config.yaml
d_expert: 160
hidden_act: "swiglu"
lr_router: 0.000447
norm: "rmsnorm"
parallel_block: false
lr_mult_qkv: 0.5
beta2: 0.99
decay_fraction: 0.448
dataset: "wikipedia_en"
Below are experts of layer 4 (counted from 0) of a mixture-of-experts language model. Rows are named router (the router's row for the expert), gate (a neuron's input weights, with its number), up (a neuron's input weights, with its number) and show model dimensions 96-191. Each number is 200 + 40 x the weight over its row's rms, rounded and kept within 0 to 999.
Before each expert's rows: a language model's description of what the expert responds to. This comes from a sample of Wikipedia text that the model never trained on.

# expert 51
Agent "by" and credits. "by" naming a record label, publisher or seizing force, plus ISBN, "Succeeded by", and word-final pieces in credits and citations.
router,134,205,187,228,263,142,224,208,171,238,177,245,258,155,259,183,119,232,211,194,267,102,212,135,78,182,216,164,272,175,214,212,217,155,212,208,123,179,228,190,196,243,182,214,156,269,219,182,217,226,234,197,224,200,94,202,268,199,218,213,281,143,170,255,130,225,190,150,209,176,257,168,211,180,182,177,176,192,224,236,154,218,231,147,226,223,94,215,194,223,264,259,263,230,132,231
gate0,147,255,196,243,135,179,140,183,182,214,207,280,209,236,192,137,263,160,165,205,192,229,129,178,191,167,232,238,168,167,159,225,297,164,191,256,198,151,238,135,182,258,272,219,228,195,245,175,191,174,199,259,213,218,217,176,220,193,231,195,200,156,230,201,239,232,225,190,234,254,298,234,99,212,139,194,187,206,138,266,253,147,189,154,296,179,306,260,314,235,160,263,189,181,150,233
up0,160,136,198,199,197,159,137,214,222,146,193,175,227,292,236,92,163,173,204,200,185,211,169,258,202,114,255,170,223,225,195,159,225,171,194,117,186,200,268,257,154,132,148,220,222,228,215,155,205,190,220,218,304,303,207,219,206,208,232,175,192,213,224,160,206,290,254,182,96,154,237,194,170,207,285,187,188,235,251,191,200,227,184,227,236,102,172,256,181,137,134,226,198,165,146,237
gate1,215,232,224,221,176,230,225,176,212,269,148,223,105,165,270,214,204,245,211,174,188,203,169,199,147,199,292,189,209,175,209,228,206,128,207,212,153,213,202,189,192,209,211,269,244,189,274,180,232,187,141,177,242,225,191,164,242,308,207,148,198,171,127,173,137,175,239,142,288,172,204,163,217,244,163,224,165,177,185,180,179,81,141,213,217,131,167,220,160,208,248,168,263,195,218,219
up1,279,151,196,212,220,180,183,176,184,154,225,140,253,236,147,180,184,140,211,227,219,179,237,257,206,190,219,226,284,253,158,192,226,214,187,211,103,277,253,200,226,125,223,173,207,144,181,264,224,204,140,275,249,180,172,281,141,137,202,161,158,219,149,216,271,157,192,224,147,230,145,221,169,166,192,232,174,212,200,147,248,170,175,225,179,167,249,231,230,142,209,278,189,147,214,116
gate2,257,229,182,266,221,187,202,163,220,234,188,217,190,199,245,185,150,174,143,206,192,173,193,126,177,237,191,179,147,128,188,255,153,223,214,237,188,178,150,158,198,262,223,202,196,253,199,198,220,259,163,182,176,219,213,187,276,183,163,208,222,125,229,256,168,203,216,148,187,264,267,237,189,253,163,221,247,198,186,182,189,239,283,176,202,200,163,222,193,228,196,253,218,205,132,279
up2,210,213,161,209,170,149,186,196,183,188,326,221,277,212,226,155,289,166,235,167,210,171,174,197,202,209,199,201,204,249,265,208,144,115,212,271,228,210,212,178,235,169,205,256,103,115,285,217,197,255,273,231,139,215,253,197,208,247,175,214,168,195,303,277,209,228,185,160,254,133,254,169,185,158,186,211,170,294,145,186,194,184,175,190,217,118,224,232,271,222,155,177,239,192,212,164
gate3,144,191,191,203,182,293,188,174,185,166,234,228,144,162,192,284,214,235,232,194,196,177,175,160,207,260,199,180,220,242,235,193,131,254,204,194,197,231,181,156,251,140,192,186,174,208,177,246,196,222,214,224,140,169,145,197,223,130,187,213,171,116,188,224,217,161,230,175,211,240,159,155,254,212,244,319,177,209,210,134,238,182,139,199,182,148,153,179,209,261,176,96,166,191,223,184
up3,230,256,250,165,103,187,258,285,154,209,214,189,272,214,145,229,145,181,171,212,174,212,205,242,220,148,235,224,180,198,207,250,158,201,260,242,198,184,131,203,229,226,186,166,276,161,209,225,215,210,164,256,200,259,227,161,191,229,187,277,259,194,184,156,241,142,164,210,123,212,217,189,125,129,187,218,220,187,237,134,172,266,110,130,188,181,193,229,219,183,226,219,191,160,257,230
gate4,187,197,190,169,198,208,142,200,246,207,154,158,214,179,173,224,199,218,200,173,266,247,276,182,251,240,290,194,207,174,187,244,296,205,183,146,158,266,191,172,207,243,170,320,194,260,171,195,174,152,144,213,237,191,184,250,175,194,225,192,194,232,181,166,119,148,215,210,170,217,209,172,207,205,238,182,167,142,155,141,261,183,219,216,163,206,231,169,256,190,199,272,206,188,290,186
up4,141,222,210,201,163,159,224,241,185,205,139,166,165,219,192,205,192,212,220,182,255,210,180,152,164,245,236,177,195,296,225,153,171,211,215,255,131,217,173,226,195,269,217,206,239,216,198,203,115,259,248,223,134,181,253,176,175,270,246,202,262,199,121,175,164,206,218,213,174,199,258,157,158,198,70,199,197,198,175,236,229,165,198,174,150,153,178,222,251,167,124,205,181,209,141,164
gate5,248,118,272,184,197,179,255,172,213,168,197,251,244,157,163,219,223,235,247,200,174,245,284,189,199,171,218,151,217,196,187,216,203,251,159,161,243,183,193,120,167,193,200,202,182,237,236,173,204,208,187,220,208,207,218,175,284,178,190,156,242,180,164,221,204,176,148,156,268,229,334,176,142,244,214,210,209,217,167,120,162,159,211,251,230,239,116,136,234,239,253,248,157,198,228,209
up5,252,188,193,267,243,230,158,229,170,176,199,211,208,216,243,167,163,156,264,207,173,199,179,187,217,224,139,286,197,258,177,115,254,244,208,181,185,193,205,185,143,152,240,190,202,243,256,210,170,227,256,247,200,203,156,201,184,216,233,176,200,120,217,237,213,245,172,214,255,255,188,285,162,186,251,254,222,159,176,254,169,228,171,216,196,203,149,210,158,231,158,169,189,135,163,231
gate6,208,163,271,212,305,204,141,163,183,232,140,205,116,158,197,177,249,169,161,251,159,139,154,149,181,217,280,189,207,242,180,188,287,180,188,216,260,182,203,241,118,172,74,128,212,171,183,168,204,178,148,171,175,210,244,231,214,214,174,199,189,231,184,201,183,215,224,150,264,228,256,189,236,208,204,139,185,167,101,192,236,211,227,276,154,197,219,234,167,171,154,204,218,219,177,212
up6,147,220,137,201,171,247,195,137,228,219,152,260,123,170,180,202,251,251,222,138,155,244,219,184,200,171,176,168,218,207,238,234,154,143,197,203,238,228,179,206,166,165,180,150,218,142,219,193,183,190,210,201,223,206,237,260,185,218,189,253,254,253,195,203,264,131,154,238,166,188,228,206,215,162,202,141,204,185,169,223,171,176,229,124,213,227,250,100,215,91,176,286,160,275,204,219
gate7,144,148,242,168,266,188,186,236,185,244,180,220,278,245,196,153,173,228,190,228,248,173,162,204,194,123,242,259,262,197,218,263,111,188,144,205,178,147,205,172,254,247,182,236,168,240,280,187,231,155,192,207,218,148,105,229,266,151,205,182,145,236,244,303,241,202,182,179,235,201,244,212,249,167,260,134,190,198,182,187,186,205,176,180,188,198,211,147,150,229,148,198,258,189,188,281
up7,205,224,273,168,183,136,209,223,215,193,240,257,136,244,299,135,223,150,158,178,122,111,270,188,189,194,196,260,178,188,205,184,217,237,297,225,208,206,218,263,256,178,207,255,176,247,182,206,220,224,160,219,170,157,181,211,208,199,230,231,262,209,167,261,174,191,198,120,239,234,203,248,253,272,215,246,179,205,204,178,220,186,191,254,169,215,240,206,181,221,249,220,196,190,165,266
gate8,220,195,203,216,140,209,177,162,190,156,176,178,119,230,145,199,196,240,218,286,176,211,89,214,219,187,116,169,250,169,217,203,256,231,160,153,240,127,212,154,218,192,221,223,256,224,208,176,161,142,215,175,252,163,178,190,174,220,136,306,88,134,138,273,205,156,239,173,258,207,194,254,182,233,236,232,307,212,172,182,200,183,224,220,143,213,173,272,194,232,237,158,208,235,208,204
up8,235,214,179,163,196,192,194,175,255,270,165,158,161,158,256,278,226,168,190,187,225,212,211,208,228,231,104,294,182,254,181,208,191,174,191,228,207,202,199,227,233,217,165,152,181,194,221,288,157,241,140,207,225,214,211,202,209,236,190,203,182,235,205,171,172,216,185,204,182,161,207,289,230,112,190,195,205,167,180,179,193,160,233,192,269,201,248,77,165,181,158,138,232,177,219,196
gate9,217,196,166,194,173,143,202,212,167,179,234,233,188,245,198,182,230,198,256,164,195,243,147,238,162,155,171,183,93,155,181,145,237,96,143,273,124,195,187,182,231,181,150,176,169,222,151,209,185,207,215,170,195,224,311,176,186,229,197,253,201,208,175,251,198,182,225,192,216,154,225,186,126,281,159,228,211,203,236,136,198,178,217,188,226,180,189,211,197,209,254,157,98,201,117,185
up9,140,234,150,194,257,209,133,233,142,179,212,196,160,122,94,176,259,129,185,183,213,150,189,221,173,153,168,216,212,283,238,184,247,240,259,213,224,199,201,190,187,148,146,208,180,230,179,180,238,174,280,201,192,209,264,229,218,135,153,174,228,260,299,198,227,179,229,208,281,237,248,202,192,161,271,229,230,185,175,210,210,229,250,187,290,234,194,180,211,226,103,262,272,181,196,229
gate10,169,158,248,166,236,243,234,202,202,253,215,190,230,242,165,242,166,172,127,166,191,200,156,155,172,206,241,130,280,209,287,223,174,213,227,247,198,195,201,183,258,216,217,196,220,160,311,221,225,241,140,151,205,180,230,175,198,202,175,212,158,136,105,184,199,197,221,221,146,247,190,146,237,175,218,211,209,234,244,203,196,231,293,195,242,218,141,153,230,222,159,244,213,183,150,270
up10,243,140,248,170,290,277,221,202,203,174,257,252,168,173,121,160,181,201,198,152,279,235,148,231,166,187,194,270,244,185,178,222,123,231,191,135,210,150,163,188,244,252,184,217,150,161,175,178,205,180,220,224,175,223,229,216,244,156,199,181,176,221,205,126,213,225,180,214,220,253,198,257,213,214,230,229,232,148,255,199,216,143,137,175,173,177,182,118,212,219,182,165,195,126,198,211
gate11,202,242,151,234,273,192,247,192,236,211,140,183,162,165,183,226,191,301,247,210,167,219,155,185,169,203,148,241,264,128,208,163,195,178,192,216,208,161,229,155,172,214,97,235,188,174,181,160,192,188,197,211,124,181,204,213,187,285,219,239,242,267,207,275,141,178,172,192,204,150,197,255,276,210,217,196,155,173,198,183,279,147,255,223,206,242,214,150,153,212,270,223,117,213,186,241
up11,160,181,235,218,232,203,206,202,275,119,168,210,99,162,240,267,142,215,246,140,202,231,241,185,265,244,237,212,176,155,213,163,177,136,214,163,157,150,210,236,231,230,179,191,186,135,192,199,172,200,167,216,232,194,142,223,199,272,185,162,183,216,180,227,191,160,182,128,238,241,203,236,215,200,237,184,224,66,183,258,186,175,230,268,201,169,167,202,196,189,229,237,163,206,203,205
gate12,200,216,201,154,197,180,263,212,143,234,214,200,214,172,171,210,224,169,184,232,179,186,259,186,153,154,213,201,185,249,168,185,242,263,236,182,183,227,252,176,220,241,148,196,175,222,134,214,219,242,188,169,175,206,190,216,270,291,173,241,217,227,204,190,220,214,242,218,243,202,218,91,188,218,184,191,211,235,223,218,255,217,213,287,165,137,218,223,293,210,154,261,137,341,179,162
up12,247,199,179,129,236,244,204,237,241,236,222,183,234,128,193,165,206,178,256,207,170,147,221,139,195,216,238,194,189,233,227,240,195,225,156,215,234,231,202,239,182,145,213,226,168,212,218,250,166,215,228,232,205,164,165,127,206,212,243,260,240,79,184,121,201,184,234,284,234,231,190,216,186,199,227,229,215,167,181,113,174,199,166,176,265,201,168,268,186,111,262,226,249,167,184,159
gate13,190,246,202,180,248,179,213,98,222,159,183,261,170,137,211,283,112,276,289,218,219,227,239,108,189,157,227,246,229,201,148,167,201,227,218,258,149,181,247,225,171,185,112,145,194,176,203,236,233,233,180,253,204,158,225,164,202,222,155,205,188,232,125,195,166,203,175,203,176,176,234,175,153,288,193,248,161,234,249,171,157,177,252,215,208,277,178,123,216,191,185,262,230,190,139,178
up13,168,197,158,198,206,139,141,203,192,124,228,206,201,174,199,200,116,177,255,159,223,159,196,127,176,209,190,171,117,199,187,146,191,221,209,159,190,229,225,207,220,185,131,84,150,260,213,230,277,216,199,150,247,125,217,241,233,210,174,248,212,151,210,214,208,195,264,210,173,186,257,211,150,230,186,253,226,200,182,161,236,226,278,171,273,208,149,206,193,130,214,169,255,237,203,213
gate14,161,181,201,221,191,230,97,116,198,227,115,231,220,226,186,204,179,205,129,213,198,163,227,193,208,137,206,172,257,200,133,268,187,187,215,164,118,145,267,196,183,221,172,181,184,200,156,244,178,174,183,266,213,187,200,207,186,201,192,95,240,154,199,177,164,210,256,229,261,165,199,189,237,277,216,236,230,236,145,211,195,110,223,163,168,190,226,246,216,239,177,184,161,176,175,191
up14,197,235,164,202,179,245,151,242,154,261,177,181,203,173,248,168,192,205,275,242,182,179,171,195,176,243,150,218,163,193,250,194,200,172,158,202,249,173,247,103,167,224,169,219,165,184,224,187,198,120,214,182,170,170,258,319,176,154,250,207,193,145,191,182,141,152,187,109,196,178,183,188,204,236,188,146,147,317,267,279,164,226,209,246,234,215,211,246,115,191,190,171,184,190,238,223
gate15,184,145,198,154,197,189,194,180,209,248,171,228,183,245,150,202,199,264,233,169,258,174,249,217,223,245,269,198,250,222,172,215,221,266,221,224,235,178,239,194,183,292,234,236,230,225,190,230,212,222,187,158,262,183,148,181,235,169,218,205,189,244,229,233,143,169,211,205,173,237,189,182,268,164,188,256,215,152,203,126,244,140,145,146,182,226,245,262,167,217,190,230,187,136,191,210
up15,254,180,181,225,203,190,261,173,213,206,175,257,207,227,220,159,225,184,180,223,182,252,213,190,197,242,209,248,176,230,119,215,204,132,177,186,270,157,217,234,240,180,124,135,215,175,198,129,159,234,228,267,123,189,211,116,244,211,145,246,169,200,220,206,267,204,264,137,160,238,200,217,188,152,231,143,245,214,206,160,235,185,248,260,182,251,217,90,163,177,234,199,127,219,166,205
gate16,244,133,231,236,114,156,236,199,210,226,286,221,210,187,181,183,139,180,201,168,140,174,180,218,197,245,126,181,202,232,220,173,260,231,171,209,180,197,171,220,215,194,217,257,200,279,287,135,160,175,157,232,180,198,216,216,276,167,274,153,343,172,157,165,201,196,134,154,292,188,102,226,190,221,201,266,252,183,222,183,281,197,188,148,213,212,214,226,250,222,257,135,164,259,240,199
up16,223,206,147,195,209,209,187,153,193,218,236,206,131,214,166,200,181,180,184,212,256,197,115,105,195,210,228,164,261,215,233,227,270,234,192,244,158,190,226,162,155,89,134,173,157,147,191,226,207,212,129,182,264,168,228,304,203,263,164,266,187,235,144,195,211,229,195,153,161,137,127,200,147,202,168,201,174,179,284,204,154,123,206,232,237,156,267,193,176,193,192,169,183,196,202,168
gate17,193,190,134,154,215,235,188,197,200,310,174,188,182,219,170,177,195,206,212,147,199,215,159,165,216,225,190,188,211,226,125,292,168,114,234,121,212,144,304,230,192,233,210,156,232,133,207,248,207,135,158,200,217,228,135,220,216,210,179,220,197,184,256,295,191,196,177,205,236,230,171,122,194,213,193,137,226,130,224,202,168,272,193,258,178,177,234,166,228,179,180,176,180,184,147,179
up17,215,204,144,128,172,183,147,96,221,213,270,153,166,253,207,212,225,194,239,217,231,230,208,224,170,152,221,260,209,203,234,195,230,174,173,236,264,297,167,176,252,279,173,240,300,230,211,239,224,233,236,203,234,258,199,174,131,240,217,242,220,183,216,193,228,236,169,162,186,220,212,212,189,134,244,165,241,243,215,130,227,198,245,205,221,180,182,166,237,187,213,188,237,215,276,161
gate18,229,183,195,205,190,269,146,133,186,252,96,205,165,246,209,171,227,229,259,166,233,181,188,153,234,190,284,179,282,212,222,286,195,226,187,224,151,193,241,171,177,260,254,182,189,189,283,183,219,181,184,174,282,185,185,181,244,223,143,279,206,138,212,133,113,252,162,253,209,179,219,260,197,231,232,223,200,162,244,210,245,188,253,263,199,186,266,206,226,215,230,236,186,153,192,229
up18,188,221,160,249,228,238,173,217,180,251,159,184,181,177,149,203,249,190,207,154,95,178,264,209,247,142,247,225,226,135,158,94,132,216,160,215,248,236,189,145,248,187,259,194,195,132,158,230,246,156,201,256,117,245,289,209,150,262,207,169,179,134,207,132,185,197,214,210,218,200,167,186,189,159,233,225,201,246,269,257,176,209,158,205,153,199,237,213,227,174,199,186,210,156,158,190
gate19,252,211,148,152,214,234,232,158,226,161,164,219,134,195,150,254,169,249,191,214,228,214,233,179,161,159,207,221,210,137,211,296,213,205,205,197,205,184,190,204,274,226,147,209,261,295,218,195,176,164,215,219,163,270,175,206,188,216,221,162,249,138,253,274,198,213,171,230,210,199,250,164,193,196,191,238,267,161,174,177,268,172,178,188,217,216,186,167,254,263,125,185,198,191,217,179
up19,169,180,141,127,156,246,213,208,181,256,248,171,154,162,231,128,183,203,268,201,214,195,142,186,144,214,164,171,178,146,166,228,187,163,254,282,89,159,261,195,187,181,206,176,184,178,208,173,225,206,236,207,219,188,242,173,157,220,145,160,173,196,206,229,192,321,157,191,223,229,204,226,157,211,158,199,251,203,159,243,227,178,232,235,226,245,197,167,180,199,222,216,166,199,228,134
gate20,136,144,162,186,200,260,249,161,258,241,142,186,200,193,229,252,174,245,148,153,225,142,245,129,142,224,218,193,313,163,194,182,168,211,232,199,207,175,201,180,240,221,185,250,170,224,290,223,217,221,191,265,182,217,164,184,218,259,229,212,269,188,183,197,180,159,196,177,216,169,291,168,190,218,191,187,200,138,147,105,106,198,203,222,235,245,182,215,214,219,161,181,138,214,178,201
up20,236,224,157,236,252,184,206,296,220,223,203,202,265,181,276,247,246,200,201,232,179,221,107,241,171,222,167,134,212,203,184,185,235,233,198,97,239,224,151,238,221,199,222,179,250,147,264,212,184,245,222,216,209,142,214,110,131,80,224,138,166,217,158,145,195,176,215,230,213,243,146,172,242,193,220,193,250,153,235,190,151,194,205,292,167,142,204,208,242,238,213,173,224,175,196,190
gate21,195,213,212,225,181,130,156,209,236,186,204,168,130,177,202,155,138,266,128,184,164,108,202,240,229,141,191,181,211,251,291,152,255,163,46,251,132,226,175,157,220,188,246,253,161,248,180,262,237,172,321,217,194,222,200,203,224,146,183,246,105,254,192,142,213,192,165,310,187,139,288,198,199,313,170,261,223,239,196,138,175,216,216,236,235,222,153,152,195,184,270,151,210,261,243,106
up21,209,187,196,177,288,204,179,206,197,189,151,165,203,195,214,238,159,197,304,203,201,220,199,182,161,176,225,145,174,154,175,228,127,82,156,135,132,184,209,237,240,199,212,177,195,186,213,184,224,268,245,178,235,202,277,169,235,208,152,216,197,156,186,202,210,214,154,191,182,255,210,202,301,192,158,133,93,162,172,230,223,165,209,212,198,215,214,200,151,188,248,219,191,145,160,221
gate22,148,209,122,196,160,231,171,263,171,176,174,228,149,181,236,201,238,215,251,174,155,169,203,222,186,199,236,207,117,163,185,210,224,174,206,205,133,98,129,168,196,146,154,123,230,214,204,179,225,213,240,244,189,198,181,136,198,184,117,162,245,253,158,288,209,191,227,238,165,254,188,176,211,172,185,284,219,187,186,165,238,156,234,228,257,188,180,253,156,185,193,198,168,262,227,246
up22,240,194,219,155,103,238,252,206,182,183,226,220,279,190,243,154,190,206,202,223,160,201,215,185,196,266,173,243,142,203,206,219,132,213,210,135,220,218,270,157,143,223,224,203,206,152,150,204,201,201,210,219,169,196,184,249,180,180,158,230,163,173,127,182,266,166,169,188,252,224,269,172,191,161,205,283,196,244,168,190,242,148,167,243,238,254,216,168,212,132,129,278,182,205,239,156
gate23,118,155,173,230,266,194,190,219,225,172,204,165,242,200,171,269,176,309,206,175,174,190,259,178,249,230,287,115,206,189,227,162,257,220,206,201,159,180,249,208,221,237,137,199,239,154,200,200,177,245,211,206,176,192,216,254,261,218,203,163,244,121,216,144,164,194,203,237,127,186,177,144,177,193,224,188,233,182,211,256,249,192,257,209,189,198,149,159,166,174,186,216,149,199,252,166
up23,198,166,153,271,167,241,206,196,109,181,161,213,190,256,236,154,197,223,203,245,185,220,212,135,230,117,137,214,122,204,308,274,218,208,244,255,188,264,152,203,241,206,220,264,190,229,265,227,216,247,201,208,201,188,242,197,192,204,180,221,131,227,155,194,135,160,166,184,232,162,232,155,265,225,157,192,247,262,105,199,158,202,244,160,124,234,167,308,259,194,185,279,255,212,234,235
gate24,282,215,201,212,178,231,214,254,208,223,126,186,167,178,92,146,203,207,239,208,216,171,239,215,144,180,208,208,272,221,242,126,287,241,209,204,189,256,177,193,139,139,150,198,167,235,212,247,213,138,213,178,184,227,134,162,173,194,246,189,210,227,135,224,158,211,152,176,205,182,177,192,228,221,214,203,191,147,208,226,217,213,231,198,154,137,220,204,257,179,258,106,160,115,173,195
up24,215,227,172,162,195,252,150,250,182,211,199,198,153,186,204,174,226,245,203,167,159,199,213,245,195,293,213,257,304,220,231,260,227,208,183,205,176,208,186,194,135,235,244,232,160,190,189,277,209,172,162,262,178,250,197,196,207,135,206,277,281,234,244,158,194,227,171,250,193,254,121,159,240,204,189,159,209,205,215,226,259,104,201,203,197,239,277,195,243,224,173,262,235,138,168,140
gate25,295,220,221,149,168,176,186,183,219,244,261,194,160,199,220,188,229,222,167,147,242,177,233,161,152,71,245,177,215,161,172,224,227,150,226,230,194,209,189,254,155,250,126,250,154,204,156,133,188,238,217,208,145,205,218,114,269,234,190,234,231,186,207,235,194,213,169,174,170,157,210,225,158,187,222,192,108,186,221,149,175,122,158,142,111,156,168,197,174,222,221,180,230,227,209,195
up25,245,151,171,189,233,168,193,225,168,219,183,217,149,229,196,186,126,237,125,164,266,192,203,221,182,208,260,197,231,135,191,243,161,207,178,209,200,136,227,222,216,211,209,179,133,219,196,153,149,200,275,118,224,171,213,191,318,250,177,216,205,177,302,231,154,191,188,173,146,190,201,239,257,159,202,196,197,207,247,164,199,164,197,141,207,153,199,162,85,186,163,143,268,258,221,191
gate26,219,218,226,195,127,194,257,223,258,179,211,186,183,123,190,192,181,231,179,175,204,132,185,205,254,246,180,280,242,256,140,176,182,198,197,237,182,197,121,231,245,182,206,148,178,158,239,196,164,141,140,252,223,233,245,198,198,200,234,197,263,219,177,200,140,196,205,178,266,153,215,237,161,137,227,226,209,229,199,211,181,225,119,143,152,210,176,164,155,229,261,164,233,188,199,227
up26,164,171,203,249,175,182,221,239,233,238,186,163,223,166,170,204,173,269,258,231,190,250,229,189,190,136,158,175,257,139,173,216,197,203,199,170,223,306,204,208,204,168,162,200,178,204,239,179,237,142,159,261,195,227,242,202,248,268,134,179,201,217,222,204,186,239,168,168,200,139,188,158,170,143,225,210,242,225,207,214,225,203,168,130,208,212,156,211,201,185,190,241,182,190,213,198
gate27,189,224,222,194,204,258,206,228,250,211,222,169,185,269,226,147,255,242,218,165,165,170,209,198,213,275,228,169,222,196,257,189,195,325,198,320,214,172,184,194,167,211,154,163,284,203,216,163,207,212,151,205,179,217,240,234,197,182,221,198,241,218,257,206,216,175,157,190,206,162,178,217,183,215,161,230,230,196,192,300,200,211,228,224,147,192,225,217,93,220,160,208,167,242,187,213
up27,154,229,173,223,245,162,267,164,197,161,140,144,202,219,262,214,152,186,232,266,261,193,217,179,147,156,197,132,269,169,216,255,162,241,209,180,173,218,213,197,280,202,185,86,189,132,187,173,145,220,165,300,229,227,251,207,263,179,193,211,203,171,219,212,165,193,186,163,119,262,227,195,169,184,206,248,186,197,160,96,138,179,150,165,121,220,217,228,208,163,210,216,221,168,192,235
gate28,219,199,150,227,190,244,249,235,260,282,115,221,201,249,227,133,181,233,198,147,217,144,232,179,243,166,151,130,238,152,219,149,168,234,187,242,244,148,235,240,217,148,213,223,184,235,286,301,139,164,201,187,232,205,154,248,196,200,199,293,212,231,161,186,192,258,181,168,146,224,190,197,235,263,216,220,194,215,183,203,292,204,201,215,161,199,166,107,164,231,215,177,146,198,153,178
up28,188,171,251,147,124,256,234,217,185,277,130,179,202,166,214,211,131,241,257,165,232,236,152,154,219,201,197,194,197,145,189,183,247,219,148,257,207,225,146,180,227,189,192,223,204,213,259,275,204,209,201,142,271,193,111,200,198,250,246,182,173,157,188,107,217,298,239,175,215,255,147,270,245,188,236,205,245,140,200,154,236,208,236,176,185,190,99,186,211,127,291,162,170,212,205,239
gate29,208,194,258,191,248,227,214,166,221,220,205,176,200,128,261,195,156,225,204,214,279,171,174,173,219,190,193,210,185,170,253,204,195,155,138,190,166,158,163,191,194,275,227,207,186,231,194,205,198,242,185,195,143,230,220,223,178,187,181,218,216,184,226,185,143,191,220,240,260,212,150,175,147,197,247,255,239,235,146,214,191,195,271,246,214,258,196,87,182,172,176,275,200,167,159,158
up29,169,136,173,201,174,217,207,212,176,194,144,190,165,184,228,232,241,286,207,153,147,183,157,277,204,239,203,166,271,218,240,227,148,227,242,193,286,144,221,180,281,208,200,88,170,166,130,180,217,233,184,197,221,175,223,131,177,212,184,224,214,225,258,188,177,149,181,265,196,220,264,130,206,213,214,206,197,205,243,266,190,303,222,232,208,184,238,256,225,158,210,272,197,119,128,195
gate30,241,222,218,145,194,210,205,181,206,213,207,227,225,181,185,166,121,203,175,280,200,194,167,180,230,219,179,246,213,120,223,187,299,129,245,226,127,174,193,256,185,285,221,222,180,194,152,200,222,197,181,228,212,234,147,180,223,190,179,159,165,222,127,172,202,163,230,244,146,183,188,217,218,186,108,216,253,200,227,233,255,222,198,173,225,206,181,169,267,225,206,227,190,187,221,220
up30,221,208,196,185,210,268,217,248,190,250,301,192,176,176,247,155,240,247,152,211,207,224,223,213,169,216,209,221,246,207,260,213,214,177,283,143,253,180,177,192,165,212,158,272,160,190,147,220,194,210,238,216,177,188,161,185,275,177,260,140,278,131,167,205,248,190,181,190,186,196,212,145,238,189,186,193,141,208,240,164,145,250,165,202,187,184,218,129,256,195,156,177,154,230,301,193
gate31,156,213,217,214,199,193,205,155,244,226,237,222,152,184,189,150,186,246,186,231,222,213,190,274,149,162,195,136,176,147,210,243,169,161,217,227,185,218,214,189,239,233,230,194,195,229,116,185,227,177,224,193,163,241,138,207,200,268,181,248,227,216,226,230,220,171,212,215,214,212,179,228,199,231,169,191,282,210,104,175,166,304,183,199,204,200,215,92,218,201,186,209,163,255,263,198
up31,199,215,137,269,189,222,207,205,200,246,148,252,176,151,241,137,193,188,180,225,201,291,195,248,174,187,178,187,197,225,162,196,203,153,131,183,221,139,241,227,212,212,133,225,155,187,190,187,242,151,263,236,224,208,225,201,178,206,218,223,301,174,188,183,215,172,171,257,193,197,219,185,176,179,243,255,151,258,253,166,119,223,205,261,219,267,180,187,152,206,156,222,165,232,214,263
gate32,205,183,187,192,214,258,224,180,245,218,230,145,229,233,237,255,252,229,232,237,163,162,239,144,170,181,162,209,253,177,184,265,173,235,207,231,231,152,284,228,212,203,213,197,204,262,146,206,216,163,105,290,191,258,197,185,199,197,192,220,260,271,182,199,199,221,215,209,218,143,226,258,242,193,87,240,195,275,199,199,176,193,205,173,181,270,200,242,227,216,221,186,150,183,176,176
up32,216,169,200,206,209,185,157,264,241,148,150,186,123,272,156,157,201,246,195,103,200,259,171,233,210,218,270,211,155,183,228,202,192,226,200,200,144,139,213,185,139,135,255,236,153,176,245,118,194,252,235,162,213,245,127,262,226,243,183,169,171,180,207,125,281,252,186,179,208,251,218,218,251,217,173,114,146,229,179,204,158,210,153,221,167,174,211,225,131,213,181,230,166,150,135,201
gate33,211,164,150,241,231,242,224,129,227,264,191,179,216,176,213,249,226,202,226,222,115,197,263,203,245,193,211,178,175,158,231,134,184,225,161,242,210,111,296,254,263,218,161,197,189,188,214,163,208,231,184,177,249,176,202,220,276,239,205,182,226,154,220,136,177,131,188,203,161,229,264,244,203,208,244,236,219,229,271,229,189,181,175,276,220,268,256,154,266,225,213,189,232,115,206,269
up33,181,260,186,218,229,279,240,205,171,196,241,254,217,212,211,228,172,268,74,221,178,189,105,185,266,174,253,182,148,194,246,192,219,257,266,208,159,214,211,217,230,186,139,206,156,255,143,132,158,161,277,205,186,148,174,173,230,175,174,212,159,199,177,133,271,191,247,161,171,179,220,199,231,250,239,146,242,197,155,236,198,264,259,206,167,218,157,263,182,163,173,157,205,180,176,251
gate34,165,171,181,213,197,227,243,211,277,167,223,192,146,268,182,210,221,239,257,147,173,242,137,203,160,233,215,225,186,277,130,241,258,166,201,206,223,154,215,183,229,206,186,131,245,192,213,215,184,201,182,212,123,248,213,131,140,288,145,218,157,213,252,188,164,191,173,218,231,103,166,187,196,214,201,170,245,193,192,250,194,246,169,207,105,162,172,165,179,239,263,160,202,237,201,149
up34,277,185,204,212,158,229,239,220,213,280,243,178,194,189,258,191,182,174,241,128,266,190,185,161,226,186,153,196,246,180,212,193,242,186,241,229,263,162,253,187,251,192,237,272,218,199,203,163,222,204,216,145,282,172,201,216,272,205,211,257,268,179,205,153,249,153,239,207,98,141,232,199,171,202,138,188,141,213,214,159,173,191,134,84,185,189,172,244,154,205,173,194,240,198,155,178
gate35,143,214,174,121,182,233,180,218,227,246,207,240,173,176,203,183,240,168,204,203,149,171,199,233,243,199,209,174,217,245,207,179,299,159,219,203,86,160,197,185,179,159,187,242,192,269,119,204,179,136,108,130,173,230,241,156,154,246,218,143,241,175,182,246,132,103,190,132,220,238,220,171,252,256,140,165,81,248,199,155,286,169,214,249,162,200,278,165,238,224,216,172,169,183,230,294
up35,140,252,217,244,157,190,173,234,152,146,158,166,239,194,262,222,199,131,166,234,169,162,180,244,212,161,273,207,150,153,217,172,234,160,243,195,257,231,146,178,158,208,212,255,254,257,135,199,183,298,187,119,178,160,224,196,188,267,188,215,184,262,158,188,131,190,169,140,138,198,149,217,258,198,166,166,196,231,281,178,153,210,175,142,190,177,253,206,164,198,267,229,247,191,232,257